config.yaml
n_layer: 13
d_model: 128
n_experts: 256
experts_per_token: 8
d_expert: 32
d_shared_expert: 0
activation: "tanh_gelu"
moe_layers: [0, 1, 2, 3, 4, 5, 6, 7, 8, 9, 10, 11, 12]
router_score: "sigmoid"
normalize_top_k: true
routed_scale: 2.83
balance_loss: 0.00126
balance_bias: true
router_logit_norm: 1.5
init_std_router: 0.0124
lr_router: 0.00153
n_head: 2
n_kv_head: 1
head_dim: 32
vocab_size: 1300
norm: "rmsnorm"
norm_place: "pre"
norm_eps: 1e-05
positions: "rope"
rope_base: 10000.0
rope_fraction: 1.0
qk_norm: false
attn_scale: 0.177
tie_embeddings: true
parallel_block: false
init: "trunc"
init_std_qkv: 0.0533
init_std_o: 0.0
init_std_up: 0.0533
init_std_down: 0.0
optimizer: "adamw"
lr: 0.00194
beta1: 0.9
beta2: 0.98
weight_decay: 0.17
lr_head: 0.0118
grad_clip: 0.5
warmup_steps: 305
schedule: "wsd"
decay_fraction: 0.558
decay_shape: "cos"
final_lr_fraction: 0.0
batch_tokens: [32768, 65536, 98304]
seq_len: 512
doc_mask: true
train_tokens: 360600000
steps: 5963
dataset: "wikipedia_en"
Below are experts of layer 10 (counted from 0) of a mixture-of-experts language model. Rows are named router (the router's row for the expert), up (a neuron's input weights, with its number) and show model dimensions 0-127. Each number is 128 + 32 x the weight over its row's rms, rounded and kept within 0 to 255. Numbers have three digits each.
After each expert's rows: a language model's description of what the expert responds to; "mostly gets" lists some tokens that are sent to it at least half of the time. This comes from a sample of Wikipedia text that the model never trained on.

# expert 34
router:089132143124143146147165102102077132187173100171140109131128118146187103096157108168099126087143154173113156100171090148158170122138088157065133104108133139184159109169181154138102097103140168146121157177102147145176140240120144157152101153096097156171144100167170110082179108095126134141096178095113158152073119133098085108102147190145091148163096137107086090105182144118079131108139
up0:166092168131145143113111174109144143151130122141107141157144161119098128132094131051181152159127093094114073142104125106091117095151137118205148114132128146117084168104123090128124170156124072131089083073139128145070132088133115087138188068167172099105109108098086131182074180147149086135119077174151110088148169120136177175124080074112186096128170078135175153134114125163200120127122
up1:154103097150140123083070126111133114128110125114132105123119133093135089179130136094160118104086139107136098162099122115084097112105175068195094142132121096145131152090046056116199105172114076101134105117150140114087113113072131096137171026165200138154095117151111108155072112106137156084118103142115138094132167115126134136182109094097122135101110088132126153172144119161148103172035
up2:152106090104102122106117151174097102071084138108100171130109137128154119153117170063109121134136091139186094116098123091096106129092140136183075104137116152085073154124065118119181147181142057123136137086119081089112071065141163134138160128114157112104100156094089155129080124105150158106122117163072097068170137070136176158178163087130141069106154093111145117139073132066137142109163
up3:149039171129105155109099193141178132143140137135084123083169135066074119153107098135145180124137110140119100138155111106084097155142166128119120135111117129125141114092133165085152130157137102135125154100107094095059144082135143126124202101125197096112094109112071143151072156078139140082176133173135113145130119165125110124150110116132128091090115116121145217132064103146142025192139
up4:193107115132084176110142144137151147113065171154100132133158136138084085168057155110160142158109111106115123182114157124077128120156183145185130137137124112108134151099092098110112162177104078095139057091156130145080058070131112133123149110170199116103099161135078097142121193146124136122163115141097050072158120088168178170152113072142149114102140111101157158174095138118159119139133
up5:144098154152128092139102101167128124121133121138091116123144139060115128129083160109174097126136149098183140159124158127063122154141148158161125174135083123132078141040023110129130134112107100168136102089099110133095090109141130099081130052163139057146133109123082168131103116098173103113123090164169100077143145102145145140102170086145190081123144131153206127180088178143155151154097
up6:140098120147128178148093168093105153122113099120100096179144137089160094141115083098156114140104119053127164204108121139084100148086155143171133128107130175145116121137073150126150161130129145130226146097152125164110159111106088109092116060203122121085043146077117082073106092142154082106125099109096085126118121107148133131114093094169220131124113143125180130157139106144177105144120
It responds to: Pipe separators and cell contents in sports and statistics tables, plus indentation, closing brackets, and some mid-word pieces like dif-f-icult.
mostly gets: "  ", "\n ", " le"

# expert 52
router:151137163157079116111135146153142162086126086099156140137132189128162165076108203146131149143089120125096109148085110144141108082164128117136157149159154160109163189109140179109148129099184119084137093148165149170059111113083151135102164106108091103128138131112077124091104118139132142085070098081154129146142115153144166120140110053132061096120179196175192178127119121120152060101190
up2:157115136116112147100127114086188056171127154125120171152102175129124103116128212117128096119102122122136105099096160167098140130142163131157104073192106149065079115142071144093142168103099105129162118119176141130103098110125123073122141071152160121102104098086088135135148109163126117051121137121116132171224172092110176101109111137062138104121088138083198147148098161181151089122145
up3:147124178176177159170117151149107071114142127080113188130115158163150115137134145132100069101115106124100145130163131151136134110116133139136093126090148112100102126081139103060136123070112156092141131113194104100052095081068158162112103113133113156104114093088064147166087188099082064138135080139148140101173159138106111202160064146145106118102146147127154095133126112172166108186067
up4:133114105156111074117161155176089111097142092057150094134162144114098167108055109123123138111130117129092105170140179107134141122149160092124115143127084119123123186060138104038145119105182132129134130117218106134122080072162133159140107154136138085121125113141170147132045178142117091122101121146160146067105160090197154169116124193127104132094144172118156160176077105149109142102149
up5:106122131166092182092132107151137124125108100116100118168136130101111129121105151125070158174137199098118115163089101103111080096156170145100169180154109139151145207118106159090140117114132095088063142091153097117135124064095108157163169174122155043091159131152087158121180092141123169141162092123115079104130119151145096149151124083104159072092177120027164156159135090119145127099138
up6:111109137147124152091137112117228046162129131116143134102175162123127193125145151156106055156081143128120103123141163115116134128108166137146154086129180122121082119135148068120133172136122142090124089126178137160034094113099155157123151148119119091111133172114143121103100160155110123134133091126103170098143168195134123167187128121121101133140132138152129089158012138097169074100068
up7:121124107165089135073137116167132142099121092073113130157106175094132193107134144113105139086139157171089104070080104129080158108178150124119124118122109150070087171090106124082202167143138025143135123099098101136152127100115160161062120115120170093130088112116073166136092123107131175126096158146154102077111120124061156156180099099102155089103162115093156146205158111134106115139147
up8:185090124149148170114117140173125161106098146113128171099120194136155159149100129092090111134092135122078121107114138144151075169104113145139130131101085133075140184088105099106192109128112167067031119127147138115119152095135137152180111073115120075107108116096054131186079159121153136108122137150077127178103153147140115135142104139122143070060104123136104245123126156141150119128165
It responds to: Capital or lowercase s beginning a word, such as Synonyms, School, self, southeastern, plus non-Latin script bytes in names and coordinates.
mostly gets: " S", " s", "S", " sec", " sy", " rel"

# expert 25
router:105103181133155152166174103091080130155185141134112116139127129128172098117131119147102141076141147142123133122150058164164174108135073156075131067079196116154121088145169165113078124117130180118137157182108123119182150211109163176130087167090106147191137097154170110087178076102146127116142189098125123136095121129114096128077152139143079138127131124122108089120182154144050112104115
up0:168106171143172172116066137129157133109160150102064139090157138122060157167130143086116138168127115159117107154145149118091114146159115068189092129157143098130151129163114140042104117092048118049166101107191151158077118118092130142107113090115089112135067170133097185144125139143123083124201105147141145139081147107179122184137108129179108104105159108113142137196107117140122117137106
up1:065091199108073115146119104123153146048120123057149133134081172120131198166181158131164141160106102088109084118114179113091162123117151114158071092139169089066098176146122132149108134141125060148135081093117095133117093109105123141129160148101178127134138125072123077147092122132171125115178122169142155146120172180127169124119130073134147103175136121194104118125138166070113109112084
up2:148168150151175118139145165129149100087147129101100107091184165111103160168083121108198089137148137106117103128157156105139145140138132140127112172197065102107082124124023119115097118155158103107147142074188052108100124119094165143126125056184076165127139132119137150175119149169109161141092123108105080101202123089124117174127136121138118117088117137133154086160094112063159110136072
up3:151116125051176084114131194146126158122083133133106177090147105117098109131070164127157072131139105122147093152107131193137092089094168109135151139140058190113103132136114136070122124091143124148151093098193121140121146088098097121135131119197137156137107122085090192183137145117160174175174143148143125125117151123165069159112092087113170079110104070052090115159135162129124107152088
up4:200145137138122149114136141121103157045108149107136154112152178119112080120098117104164112078149125143138107207083050144123090135157131128113146157060161182043138102082113127114097171140115166088118095108132067082108112120121141117103138167202136101097099168156120172154108130184157129139173142176121105089138157134181154165122114094113155108088124117107192143109138167151136109195111
up5:124097163119144114125126107115139104036129114084113090125146143122157172094104183102106130176111089092123082177097121134160111153086152155158066169127132131064073145155123134097147175162146148144134127123115125085133132056079083126123163088154137156127156125068089102137130107134095128088197113123152120125109131171137187230126115051108134134065160107093146160149057118122096118127131
up6:153084198123152128131145115088165110038174109105100150064125165109080147183101147096103100167118073086128112139094111127078112140114122118190151106136132129103119128126127127075105204153104151076143121120141103133068112122097149166156112142137158151100112105099081155164102092080149141127146127146118106123104161150182151238097089141132121129066192109129135113121082094150114066150112
It responds to: Prepositions and as, for, at, during after a verb or noun, plus name-initial As or Is; e.g. came as a loan, at Tulsa.
mostly gets: " at", " As", " during", " Is", " as", " And"

# expert 12
router:071136155106138122128163124108124091132137181129157138131126107067153165131131178061100189155146131142129171099103187159135159113138084186115096097133096103108194102138158177128091130070113161106128141176119074111138161124127176154165140150122111130158075104122110119108099095172136131131112132135150192104128117178167057070126172108164077148154109079091115123147160196104171138067066
up0:142091138126126115136097149196111099152156188140170155138158120075128109170098150161100154151144152103135107128094177147078138143106134156144097081132077091115110104085117138113151130105072036145130136109151071085115111066154100114153164083137138139096083109083105222084064185177096111097129150109142173140116100113122093100152109110113159067076129093103151176130121152125153092156168
up1:139118188108085160075153133193147113134080150130130139106172073121077158118133149087116151123101165109147132149149106189078140159178168145126112227216174123092098096111111106108175152130110144148158076112168126169140124127115134133116111138132154171146134171116149113151060143195106115146142082144101051143172127151096137127105078098096129127107059108124127104127105122119211127132113
up2:103100116128083103088166157172059172109152235123121161103105122149122119164132182097111085113115117159104094161076166081061118066081154167140107136160168083051160142145096112142149105104151026101121146085121134107136118089100121131115113118125084154114143147084124145119121147133137185136135127141190132106158102157188113140103131081164170122131178124105090097132139139093142108137097
up3:130127137128110082111140086158172078180097156171097125120107087084098124136129154131146152176150138119174132139082136161123122115131156125123093106153163178110122160101124113077109146108081086123097098114137121093122102126128143143109142113134145134127103137083106180109057123198154123096180055189146125064066147168240124137117111113153158105059098081103156181116095154078080140150100
up4:137126136124152114112139170137156099109109175073089120124165132108115150168121163083135120099152107118141140166111169134116155145146159110154090156154102181091146126120076164064140129102093113109117106116179144100155138117140125145113162148121103080172094139128000205117156143146126116149162116142224173126156183112191105143135145070193145093129109082115162105122123156134179168126099
up5:127159119123129135137098158152152158083148156135184158109146133097104120121116133148141196155077148104130126235140147182087152154174089152147090156149135089118120161133080168152127174148160137185159114066100114146111146064157144091160065116141148142143149137083124121156067065121131131158160060175148115116211106105139113131137149155109133168115141051143115127123122100140207157119097
up6:145117113109060120151147147117151132102119128178127161119134106050085158158040107120128151181108140110134113122147157157094091098148146115152157137173088067123168143093114146068132202106148170118155083116165079146158118079146134138169203109104094060128044121134123152158092091127161101107156141103124058098086148153141121109135133105178095116103130120095144163183143145074104108131094
It responds to: Single initial letters like h/H starting words (hockey, history, homes), plus blank cells, dashes and digits inside tables.
mostly gets: " h", " H", " —", "H", " def", "areer"

# expert 31
router:137096159161130156159159104099129114158146111150146139097120142111162133104129084138131142096123147196121083141141119123159170073162067163101138128128165144166138120157150140133132104099156152115148129189097100076162121240103135174114068152045089131199142079150132127082151093111079149082138178115085146132100081114146079113099148183146094186154085142088103116121148171115089115174138
up0:172107162140177089109147101182124174128140145128131125150106123181137123116106119101166103153159109136095125182142208097153140109067115103154096145165080158102077094115113154092097172086118110132159141098150117065164083133145102114156112086070132051094131178104092172102141147148113045162182072179120052103139075147126102134113120119119172132098107149148101120170152087135166112140148
up1:124078061159120146095126133121151102102140191075129149156158055060132124164109115103145146196093042097117091133145154149111126163094115159207141151116144186171090198075089099148164142108115120101127151115179156129127145124145099112139102133134142132101164118113115184172101147121223135173132176120137111137111096138174119111150151128139119129115062128118177137132109074126119158181110
up2:135123087107103109131177141161134130148064154164152124147113141125109188134118133138158147181050139111178084184126172157142068118129126099123152128172147072140165137072135142159177140129132028165128094058087107136088130124061129109156132026077157132103085113112128127168064115129102162125173104113124125125080133173176118108126122087135110148133125114152152168094126143125124102173096
up3:212102155113140126166152149103152081097138144125134137112172123073094139143068130137084101113122074092129069147099127103097071094107119130185151131175105113097130176126143136181197165133154118097159034125157120131087099134141136129128146109111112125131103099130121113193125158072108099076173106190084095109158150153155134118106104138187122161107172141132204128176085123135109074173142
up4:143098204160139175109146160121143082141105151068120152152126116091117097111059126151156136123107122128158129134141131150107146077147108120115125155095184130084119131039040128156119102129146117082171140112087090088088109136128091096066122143123126098154123094089067086167091163172142170070134131153115108069128066103144147138177150129133187145131102090081178140159104139074159084150140
up5:213102133152099108108110139143130117084115145116141139128124163106094125105152148081189095179152100076154125124167099098124097121121135130176151172163157094087076162115129126150174180098126124134175104122125110077104072127147071134118124098112133136123093151148119168128101122131119093080138094156096074097176170171227217111149173133092156142147164163146146203157091138119105080127169
up6:122073163088102120083116122161177089135123116091112143138203146094099147152102161115083159124104072081115111130138086171080128162050142106168109175177048194113130114110089093063178148154120139169163070118163165107154125113118101131095082144130083121119210191168126171125121172144149113147110088128086115139166115122100116157091142118144097145106135164124124128119093136168125094096139
It responds to: The -ing suffix on verbs and prepositions such as of, over, into, through, including, about, e.g. pursuing, of over 70,000, aboard.
mostly gets: " including", " about", "uring", " through", " under", " than"

# expert 48
router:103124136147133142148163099125077148200182105185118124154117104113191117125150106134112125095127158182123141087165068136165165125142091158087136115112144146187134105162155142138106106098140173143123140178093136149188142240134163163173127187094100155164147107179160121073187103109112126139111175087103153158087119123119089106087157191149108150169102155114093097125190160125094142139110
up0:164105124105101115123116153123160120085073151094181128117177173139080099154113176129131142156085104079153129149065164156095114154126195100170109117143135135078104174127109123116140146145117087137146083053156117127100132080083122099092145099152155116108131135091057104179050209145126067132160099150130097091159150109157147130149099080107163098049121108150170138149090104126181102113133
up1:095111193158097081114140148090126192106165150154111133134145126098067145158122165106119172170093170049178137155057124149100144106080134121144095147142134123141137146082133119087110136139129088081107140096133169202099080122138118104136134132149140062136072139132071154141131109107172160179161117120142061154098095106196126224120123129186118129104149119164100091123120106167167134143102
up2:088170132125091152119086122139119103148103087104157152132081162144112096092098190146179170169117045114157140085101109142076144133136179113162124068094163095138083129106060109095103132160111117167075118118175059144119137087085151140079115089121160127112145105070078097146110151118134064118167098171144094136147132131085175136167096093111152108104082112084146187136121104152174084127101
up3:140085155104118134072116095193127146104122129093065154145128193092117229150112140105118119079169109145087077105147104148123132150098148101139143110128082158131107102144101093108093162117151134086095044095124095112141066139163117183157200148117179091039112131155104131154126130170184151128145111191133115072137154127114172159167101113137153096135154123141140111182134127111120143177109
up4:161126122141045125110134143150110104122119137121096121146123119127141139102134219111157185139074090132093169114076116089126138137124153110185148145168121077120118176052097130076125139105100101168149125097162144131150060143173108096139199170161184122126133102121118190183137134158147112070130159149145110153096126083147175119077098125096167078151118155110180179144126080078114137111069
up5:188136079125147087126098126126132166135086120135139132133158120115100118104137183139150117154108159114195149158081102101112112036087189072119167087158163102115124189081101106059124161179144084137125049099173111135112121105121108135122132119141115067116105150156062163101096110112148144192154101097177053149121126164089130150100104136159169159142191142136138174104105124125126165103109
up6:122112111140074101081106097181145152106129167145108089163115093087159094157115162052135117136104125122144172101098117067090113128094120136154113146102128183090118120126101118157147180136158092154134101100076047127097083134134087149150190185138156124114043203127052118111131118187119136087154127116090114129181144124116176153130125128163144137151206131132177120140087110095140104171096
It responds to: Prepositions like in, on, during, between, from following a verb or noun, often starting dates or places, e.g. in 2016.
mostly gets: " during", " on", " in", " between", " after", "In"

# expert 42
router:092126140130146156148168104098093128188165103167144110129123113138189102097155106169097135085139150178106155102165081145165169121131086160062137102115133133182158105168184162140106100109135161140127153181106145140179151238124148158140105155096098157180147097175171117078173105094126135139097174095118159144082114132098084112100152183154092150162087141106088095104181142121074136110133
up0:147084124142089115096090144160156125073105149140137164149118148096099125158065168126133123115083094060128104131105152112056115158093177081162121114148107141109086116093118146130149181149152110124122090092172088104050146084102103134136175114144170048077130155100071152160071130163133115114166146184113111092150170128166180140143066065172185103120119090124128127141095104145156104156115
up1:179104148137156081150058160183164111074162119122154132141093165121160164128125134109116173166170103087093130136105116125123105122126176119192074132142125118132086118096058121106107130104102128119119123064152114164082166109131122123098083107149093106085083135064106121145083107121078104156111066099081075102133137108122155139101077126130095146062186155111139149183177160132155050085101
up2:154110165116129122086037150110121121072127206076139151121153146093111152140065177143117113106138124122173110143133121117087117093098181133209146135135122142051125128077053113125114128119140118131140065061144062142097116078139133101079137116136150095108113128108113113204080193129120144089140080167127113111150158157113136137108085089128163127109150125156164147183089148087166108135157
up3:157074121100101115104128173148184131096082150135106150142150133138082153155113158097143154141117112111162103159124149127097077126097176103173128165143113140101105157090062101110147183145104088086134095049176121111059116079149126114092189090154131133077094135094113171162077165122171135116134118196122117074152163117144178157128100104145151094086176133108183158154094113099208098136098
up4:134059123135129102061106091176132067119090130079087151177079101062101182153131145097117123113143122100146120109099192145122151145111136117150124141139083100109105106113124086114103142142121097122088121034170048099063091106127107076115180101102129092090108156051138123123113156133174140071137052139132153111113148120189151145120118156112180102107147159127135133131113127176133111106081
up5:160103152141145120136117171114171106150120167108103127115116120138098100135115127147103154136038155133092071101051131122139068120152188129157119130128139122072092156093119119106169098130109088076106062096173143135097088103109068137154166091122139146128085114130030160158136120093148113099127125128147119150101202073102157166080091112133129083096122083134171203198109147163122097129136
up6:094109115116085128132109167191123124079154148113131107140097100081100166112105114103140185155169086120171079159096137118059058154148137108188179120107056105069165123111146111108137185123104101133175128085155110113137072098132151075191216105171139136109096145105115168173139139144157150121126132205152108048132125135109148138160149122115167120128183132134151117110086147107152129162126
It responds to: Pipes, spaces, digits and percent signs inside statistics and results tables, plus a few word pieces after list commas or headings.
mostly gets: "  ", "\n ", " "

# expert 26
router:105120135123140156146161104094092130188167099174143110130130113137188102106154110172102122085147158176103151103166093144166173113139087151066140096113134137170154105168176151141105105104142169144120148183100147147178141244119156159149101164101100145184158096169168114079175112094116131145096176089117156145078110137099089107088154183157090146160088135094090089109185145125080137119134
up1:108137178089092141153106132143181093173091130155096141136139153111109172143108124132169158153154167176129127177078168104066145079077119141113154161164121184105145062070114079118142197113138118146143158107140114083132134093125174136116154150132165062079133241095144162090121122087183155168167073115082058109136187101148117141132125111130130123108131126119126148146086121130154135138095
up2:142065146121166126130101124166134127064123176102148161121122127132089122187098129133112146196121136116158056176064150121104070115122154123160111123135096136102125150117102101090144141144119087115113103060146118114081111075113137097129168075159157111046131126074053114135118190126164156107135124170123115078137161183171148144154145093132138098067147121137150166141037117132177084162143
up3:164108160168145131108086149131122081132088134099128147105127127130078147137093184118175119151118146106156116148128139136086055124117174126175123132173106149088071148110058099094128182126088112088135126036167119123119132068101106153115155132151152117078102148082083124132085139166164142098146071113125118094138177133150173136139071092133184046082157132144159136179047135119163126164130
up4:120082166168080102144091136094124135133076140152149162133129176143076124120124130133192162163076110098124064223131170159106142160081205101142082103103121126123162138115117087124160181091130072130156144053105162139060116099117134115113139105140129085117127118106057120157130196166150133173147094151134125123143178116193121122134090087178190124146111152124130148169146091098125131125139
up5:157093111138133114092112147152144104102109149098107130119118158115080144169106154108168117140130111089149094188083145103123097138108184082195130141158119151104098142097058111104119175145107089108121089054127111138068103063144115088148139091186147107078129156102071150184059137126156121121137083156143093109178179121120177188157110091115160082104141086154185143155080096098148112159090
up6:121103110151068149097072131168137094135097108081158179143142135119097123217105128104127098134119116051123144164110136093106104118150165159169133162161127156090138159109069109129161161170125134096135072087172111117133109058141134079116142114167125114129105150046106120142095140129108116133159096118116096119142191129145195168154088078159130040078135130094177158163121114157201121152119
up7:147098138128122066088082134168181103097088125126134125099128139116088119163090149122162127138128131034139109174106169130109102123129179067166160112165132138116132135132096108082129145143146095129109117060162127099068124069099108110128143089157152099076054174088066144171089152137167127123182080137113107095153173142154154144144094062139177085099104108129186137184101121073156113130135
It responds to: Year and number prefixes after commas or parentheses, such as 200 in 2006, 18 in 1858, and digits in score or statistics tables.
mostly gets: " 200", "200", " 196", " 198", " 199", " 197"

# expert 46
router:099137151125158148149158095113078114185160067138135130080176134116196131127145151172143125100135187159086122119120147165162177120099062144080139087109124155147148089166157154172126109101143159140104170166127168156133147201163157165171118200117068156167162120132154087103132117100064123130113148079138132137082100173109098114092173180162107149149081127120119102114200157154071138127148
up2:123143138087151168105127137137138113085084101156139165086116133088108174110115130091147095101134162078125105138115157105080118168135176148155142116140102141138070131097131089130172187139121124083087164122144088052119145113145118126142099154161097136118112196119115088162118153162135111181148062130173088040151113122174159209181114144148142133075185096178191161120092122086172143171122
up3:102126126129127122122145113151205151060106113119084065113131107097153203168047143097135125156104140113141144099079125139072089168167171154132126181122110118103074164082130141149102175122102150104114143134119073164155097096166133131090125155151124133087093128074134112174159108084172130066102092106091147087115140109214141156158163115129147104132117104189127136175063083117158102145098
up4:140085137113133144130118091072194087157090120079163157140162159107109131218065115143161167083078145111118139166157127119127058146098128113150147121114107181096179062086143124035108147149113094078157105115175184151162099125121106160153138134107187122130144180132128108137079137162124140088123125147110109153132157156116124151168103121140195069133095095116158104153133093156133061137102
up5:111135125075181135125153164108146174089087083162171102081163140078116204142056134113110100126074150112162093113111167126067109139079107110160132132145094142110103167121087123122126174166197170076108143125150140137103124061088129082134180140130115176160081141047100128176124147106098111151118093127105118077146138128142149173145163112150168113070122101176148193143097118089154123138114
up6:131115151079144094090114138160121137039088117123120125085149174087149156113097180159189140145125122100102084195066143166123130175120144107188134101079179177100133147134092135177134191145123097087167115108138125111134108107133133170146200123164108116092077126058100104137087162117108112066133058119129107112123147141189128159171139148195137100098112098125157149113082140113165157120141
up7:071129115138139170142135150146150051082155137126139132110104074099094106102136138125140128109084131115175086138119161100128067111063131121126146130151097111117125185130089104133169163126047113069140057129142097057102133092113145142109141038176137164046131198101137164170098136127072113099160089122109132123089164137097148153148097132101134148093203144140130132151111129142173092162128
up8:076095092090088120156101092140135051166128127154151122121092096121149126111107127074157104119042154075147097142118134154153084142060138102170116134129117119124144162144072150097141148236100118079172121120137118124152115131114135153111140115211110147087085166073151124191102151181120153090109091128105120107182103077135152127179119126138164138100149050112180136152127149143164103129120
It responds to: Single capital initials and abbreviation periods in names and club names, such as F.C., George C., Jim C-ummings, mostly J, H, R, K.
mostly gets: " J", "J", " j"

# expert 15
router:138131130086151138136167132144163093116149095091111103175158153153101136115080160121143084158151092139146120137136134127152149125173124145152109120135143128176112133122161139139112123126081082113081190147096118172147102172167143178223189117143119152156156168155166084085129092127168073167112116169100113087087174153057136108132169160174146154119102255076132108138139148180159139123111
up0:114109114074086094125126104189114064138138125098145197128118142080036146151075132136162195184094188135163130148172143172138100116137131071100082133105152202121133183116136097090110158144152053088130106132113121130128114118127100190084169141156134075143104134094099123125152153121160116159161082137086130092161134158118163126141165143108122085096097144121162122084102124123171160193147
up1:148110140088098096122100133142197084112140146083087177104211162147106123146092123119166140160076127139107079163119122091152150107163200091168128125079168103099059161078137083132199159152115149119093134109139117141099115100111157135188150083125148133100139115111125103154106127137152110096138137186082121089142175083118143107076082149157082137136091176063158120156066081151144116132088
up2:112115084101168114094088136125142116094150093118159132179219159087127161114152142090150150183125086111157195125086135102083114098089132131136161108133149183145114197058119095140098156159095078102133138107142142131093094134185104119144158086121136121173121207094092069075079121108167157130148111150099086105110183161124131190190149095139139117100155113130124136129143179149140103176156
up3:106127108130151096105166174185135094142151159127158127143150168126104154138052114097138069108105086044114141126135236118149109143132120127157092161166151138134094105102138121099090131101101162105123159100128064126127137134132103109122117094122108107141089138114140141172118079165168068110110081126078127092175116083120172132122176054148125144136157110171137190116124132133216119216139
up4:149150101114105171072131132172151097143122126162097092179126212088068163114138116156071182160128081142119138147137135144117068167166115115194161122146127145117140211131134112100133147116116109092058085114140107098180137128124129127109141079148148120122164137159136119105068152150107059159148040151083123132131162107130173141182126153096149082110091149132141169171135139120167092199114
up5:127050127110121141097115160204127123152083156096062101129120175127085132144116098052124068113092117134144148156105106130135072133132121094133177135119189103102110059102118118151131134152096105138130151119163176145149063119144053116152121104111083095098141142085071122120082164087099202101138085124082141119151191160095122129135146095130193161131147123162133120159075112169093115162095
up6:159083157162080201112080099122167155118103159148101180169143143155081173132145181109139129197121076166152097143134146092144132139100150148196120160117095127065076131095080158058115149176068097171127110099121157116147127134117133101147180155132154146141140170125159079151101108226095140107112112106125113117113150158120116108194102126200111135140140170113137124172097127160160100126096
It responds to: Pieces inside words, especially ch, er, ack, atch, plus month names and out/up, as in touchdown, match, started.
mostly gets: " out", " ch", "ch", "atch", " February", " March"

# expert 5
router:160100149143137061100129127151110098109107124124136152181088178091068139151109141117069091180164115063133132158097111143079143148165177157139114176139103095144108192068156123136102168121095108131140140116107079142180144148162119177126173185113154149178046176136105072152037141117160129156113109079121165166102125119109118090117127147080066106086112150122120114113087112092139134139146
up0:096134100114151069122113177171158123122144104109140159122074165082163207156113059083113043136128100095171111157136103146124148133128158139125106180134117091126124132052113121123106104109080133136061151120144104160067092131160171121130084070154103135109121126072093080132052107118198181088186177154119131113122143136140131150173170153129084105121108092123138116123114099169155097135106
up1:169114143115167122139158120182132095130098149145163113121157162093131193094089109076075135144100088080075103198095129066058131148080107102125152150171158127144117177081154089136194170106103149113123107115145062098168145119183165151140167171133202089088162136150099155130094128134132134127126164138153150090087132103184114140189128156136143116076165113142159096123116066126170137130151
up2:081149162146081123045125194160130119119120125134069122102109124126141086102129116129136105175154121117162111139082156170122122132124233150121112099098124152156136175088147095162094161145105111160111168091092072091113134120106151107095133178135130211100107098067101058093086167221097138130142110113134126093178099136092129153114074111126155094096167146110158170116137172159137137137130
up3:217165120141122074091116141204138144100126110165191146187134143101135088124100139116099088092147123131112141151076140115119125128108160082164099139071130167095031203093114085125133160125163121144070109108145185132119127105136114095143097151156112107146151191163067080118109105129122157125108099173173141107098150155139154139155154089127110155120161159116165080138096201148096083145144
up4:140118145082087106135104143175127198127127178122139084140115183147154111138145173146168120150133180121184105155116129119122121091147163099177120161110095120183143213078123112105075137120131099109172114099106091094159109101154096136088143154130199061131048105110116103093070192092189124123118150143132107079166111113187136121104175090147126084106130158083147149147121108090103154168157
up5:183114092128107031102108144176103124115126158097116160194198134099090097109122097109087089147137167135167105156185093119072124103113128131161114148154138100122129118111088095102161209156234128141108117086110150150125147146134151107121177108175106108144091092157097135108146138113133166133115056107161154117161127164105129122121152104188088104124111157158120106140085123112102173156213
up6:140107162160148126177104143104127033114102151107117180138101156131081119193124138083106106125130139134100154158130127109098094031155193140184145081113134147072107140150115055047150161098119113167117095097139105102116098139125085118113118140072096185145104173155129113131086180136121103077085067138120109111131138159104108082125066125084102091116120131099112116121096126081102073129138
It responds to: First pieces of words spelled with h, th, sh, ch or ph, often mid-word, as in h-alf, th-rillers, Sh-aw, Ph-ilippines.
mostly gets: " sh", " Th", " th", " Sh", " ph", "sh"

# expert 20
router:031102158202072168131147170107121172129135122150183138190090137173121142095111135138156127108135090090085058139140103091142113152205158130115128163132142132109132172119159152120144150139080149092147015151140117125094124095106118126119118098168135072154187141113100169109131129152123130127129158094174137114149181089120135094176107125140096128150113143183197140115060131137170111117134
up0:141024100134097086158150206085135108129156142132145144166157101080051154130128119132149154125163153082155148170137145086088123095125184129137143121169128117117182143129121145078137150121128120077182060114153131131089161101110109123149194116174095096164102195082128160124129121116117141143133098139119154138183190071095097120099091113089150075157171133129149118129053139143141131122077
up1:120088122154114152163125186136074123132098124130095169165177205121112154168105093115079156086162102081158106148146184128136109155156181148139177131128147177082176150145122102100149123141080148112087065117124104105125147071134095098171180145127132077139132184102114188169074172173145165163193129202140099125124180123106117151133100161137131112154134078178153140146122093170091149132112
up2:120117112117096123095126191165099096132059130143143150144111160143178177101057107134122152116148119076132112182111126109123137074129133166145121146107135101055077197144136054119101170149139153149084074111122047132125129094096121067162114151192098098149123156106141176179107112132118102123098114135141077075146150082146220138157122157147105129136133139192105128103104115114169138079113
up3:138094127179146118142115162065128160123047122158114155115116134152107166128074127096207135098111076080169091102146111134098124154177160145142155131136114132083066197087085175061154117133163144027148064108189143153063141111130130158169139117208137120162122162100112145138109136116150124122116107142120153136148177137106154104089085159122118119114153078145158158144103155146099123147105
up4:136103115160086167145103146109090088150131141153079126172124153103032119171094146093137125117155191127143104137112119121140045126120171113145174207161125164167157136075127147070135160084083128051148055138172143179151140101102125069129156107195150075116101149129127154126088137088109118158117156122125139132159143126145092101114142105134118111059137119136179153139125122118157111203161
up5:095133086176145150098092145146167128148122139142158139137159124151134187109129116108185126170164102131108118198074162061136048089125141076102162166156117111095099161095146093151131157129108106121125058119162150095124115075177083146148177103160130069162154191166119134107102144146143189139149145155116096099200151164129153105145066106100098134152168139140144135085085117058167149127101
up6:096116098113108153131135131079176101132057130137181105126110134129138117103091126130146084119131062076115086104115113159113096175126148125158112112177113146083102167128056097166136173195054134082120080118171090086148128069115153099118125106117112076082141106069157141218140120144132153065115167152126121112127118157173153190144161153119132154104178131117110156105112081140200116142148
It responds to: Word-opening pieces like s, rel, eng, or and the conjunctions and, or, such as s-ave, rel-igious, eng-aged.
mostly gets: " s", " Mar", " man", " or", " Eng", " Or"